config = dict(
    d_shared_expert=768,
    balance_bias=False,
    norm_eps=1e-05,
    attn_scale=0.125,
    init_std_qkv=0.027,
    optimizer='muon_variant',
    lr_mult_down=2.0,
    schedule='wsd',
    final_lr_fraction=0.05,
)
Below are experts of layer 4 (counted from 0) of a mixture-of-experts language model. Rows are named up (a neuron's input weights, with its number) and show model dimensions 192-255. Each number is 500 + 40 x the weight over its row's rms, rounded and kept within 0 to 999. Numbers have three digits each.
Before each expert's rows: "mostly gets" lists some tokens that are sent to it at least half of the time. This comes from a sample of Wikipedia text that the model never trained on.

# expert 12
mostly gets: " some", " 0;", " ISBN", " population", " 3;", "5;"
up0:486444455469498484490559539479522524570477521542469524518475456541479527496493550532604511455573463497439516433560599542468466492451473535485505481539444547510469496531538459553409513491487469

# expert 6
mostly gets: " and", " or", " &", " but", " than", " which"
up0:488545435497507475482481537613415511510486568512488554531507577485558496515511461447478475449447492515541460563521524527494416457484504432511523466436477454547474487471491467546505466464507568

# expert 25
mostly gets: "/", " /", "=", " $", " de", "aged"
up0:519501500536514519463497441439492543528484510529445536500464477559514500562521536546567505517539434490482509487524611428507493509466466499532515491467516507448485471526479450486460562541569488

# expert 24
mostly gets: " 8", " 6", " 7", " 4", " 3", " 10"
up0:456529496431539513486478509512562530554516481512490498478487484496489420503528475485473558429530545488519449500525522440485529508529436519557469499500547495500449472490467483475469532542522497

# expert 18
mostly gets: "\n", " year", " month", "\".", ".\"", " When"
up0:441453505481517472492452462457480482492489438465428483524541480457570510546439410441495475472512504501531472476448528463538549502518568465455547521547492467509456573510448499549529510476470457

# expert 23
mostly gets: " of", "---|---|---|---|", " about", " in", "|---|---|", " within"
up0:500432466430524450581559468605505559417484479525503495521464506444460571511486490571496535458469458497537563518482527421541480502508459516526483499496570493541483562427539428502451514575522492

# expert 8
mostly gets: " century", " million", "]", " years", " California", " India"
up0:617421492517521449490479448513593468450458517491455508508540466504527504538531518496446451560571521502410510460491534534447427521511519498548502547463510498491490507460529499472505448499484419

# expert 21
mostly gets: "|", " =", "See", " Binomi", "DST", " large"
up0:535549419553534552429542534495511548480433459604487486489548584560501540400470530543531523539432525513482452483520523490542477487561468404437505420495494454508498455542486492486495448496517498

# expert 28
mostly gets: " William", " Thomas", " Richard", " Edward", "bert", " Martin"
up0:525429498467483514446458434480557529540559525530432502466559462593486482474520504409457514527529520485560449478501464491513497536481484541536476602528502539529535496465531481477574542554476485

# expert 13
mostly gets: " Chris", " Par", " Sir", " Jim", " Pan", " Lo"
up0:463537476429472494471442495490518538474482524560497447482530481575430532484452477504456441528489481451472499469485523477450552483519528481561482448502428555484571526536497457585539557493460544

# expert 1
mostly gets: ",", "),", ")", " 2015", "\",", " 2024"
up0:492529434481530513465492524507455476509593530528440487515483466508533523470526511537449495460456478478460526518471528434566542452569544524510455539440479538511466491479473465509525539484519433

# expert 9
mostly gets: "t", ":", " part", "|---|---|---|", " •", "):"
up0:474470536515401515564557468491573532541501493485448497450498466559472466562526501531496490508500503525498499497517480507500455515503525506511498506444519490520479485507465454534510563573609512

# expert 19
mostly gets: " September", " October", " August", " November", " June", " April"
up0:502484466433516455451513547534542437506483513507563517531430524518446532478527511440527468512478492436455484532512456511559547523501522525467551536547575469442451513558488439431548456472475498

# expert 5
mostly gets: " after", " by", " with", " between", " under", " km"
up0:489456469523510517484541463468506497530569456437524470426487450435504496531504518503466522481609459536597502561498476524494513460437486526519519478555497459552459485485491519443463536407593544

# expert 29
mostly gets: " for", " to", " New", " To", " For", " would"
up0:498558504518547443520570456434541434492555521516485485525550470494555568497502529498512421552588485458671455525535599461494469466463491541493539504519517456509545475463542459515484498526515472

# expert 2
mostly gets: " Its", " its", " own", "whose", " Labour", " late"
up0:576485521507438522543425460394475431495468536528495518517495471547496501474525427528504508466470476534518553452411491510514527500540509532441495566472530514485489515456452498573472497590407447

# expert 3
mostly gets: " W", " U", " L", " V", " P", " B"
up0:526568506482437456487536461500478549430533433452468547581479501479463569539430474505431512510605458484564538513457501517481533528475489494522558555559499485521418522513480535443532535462486481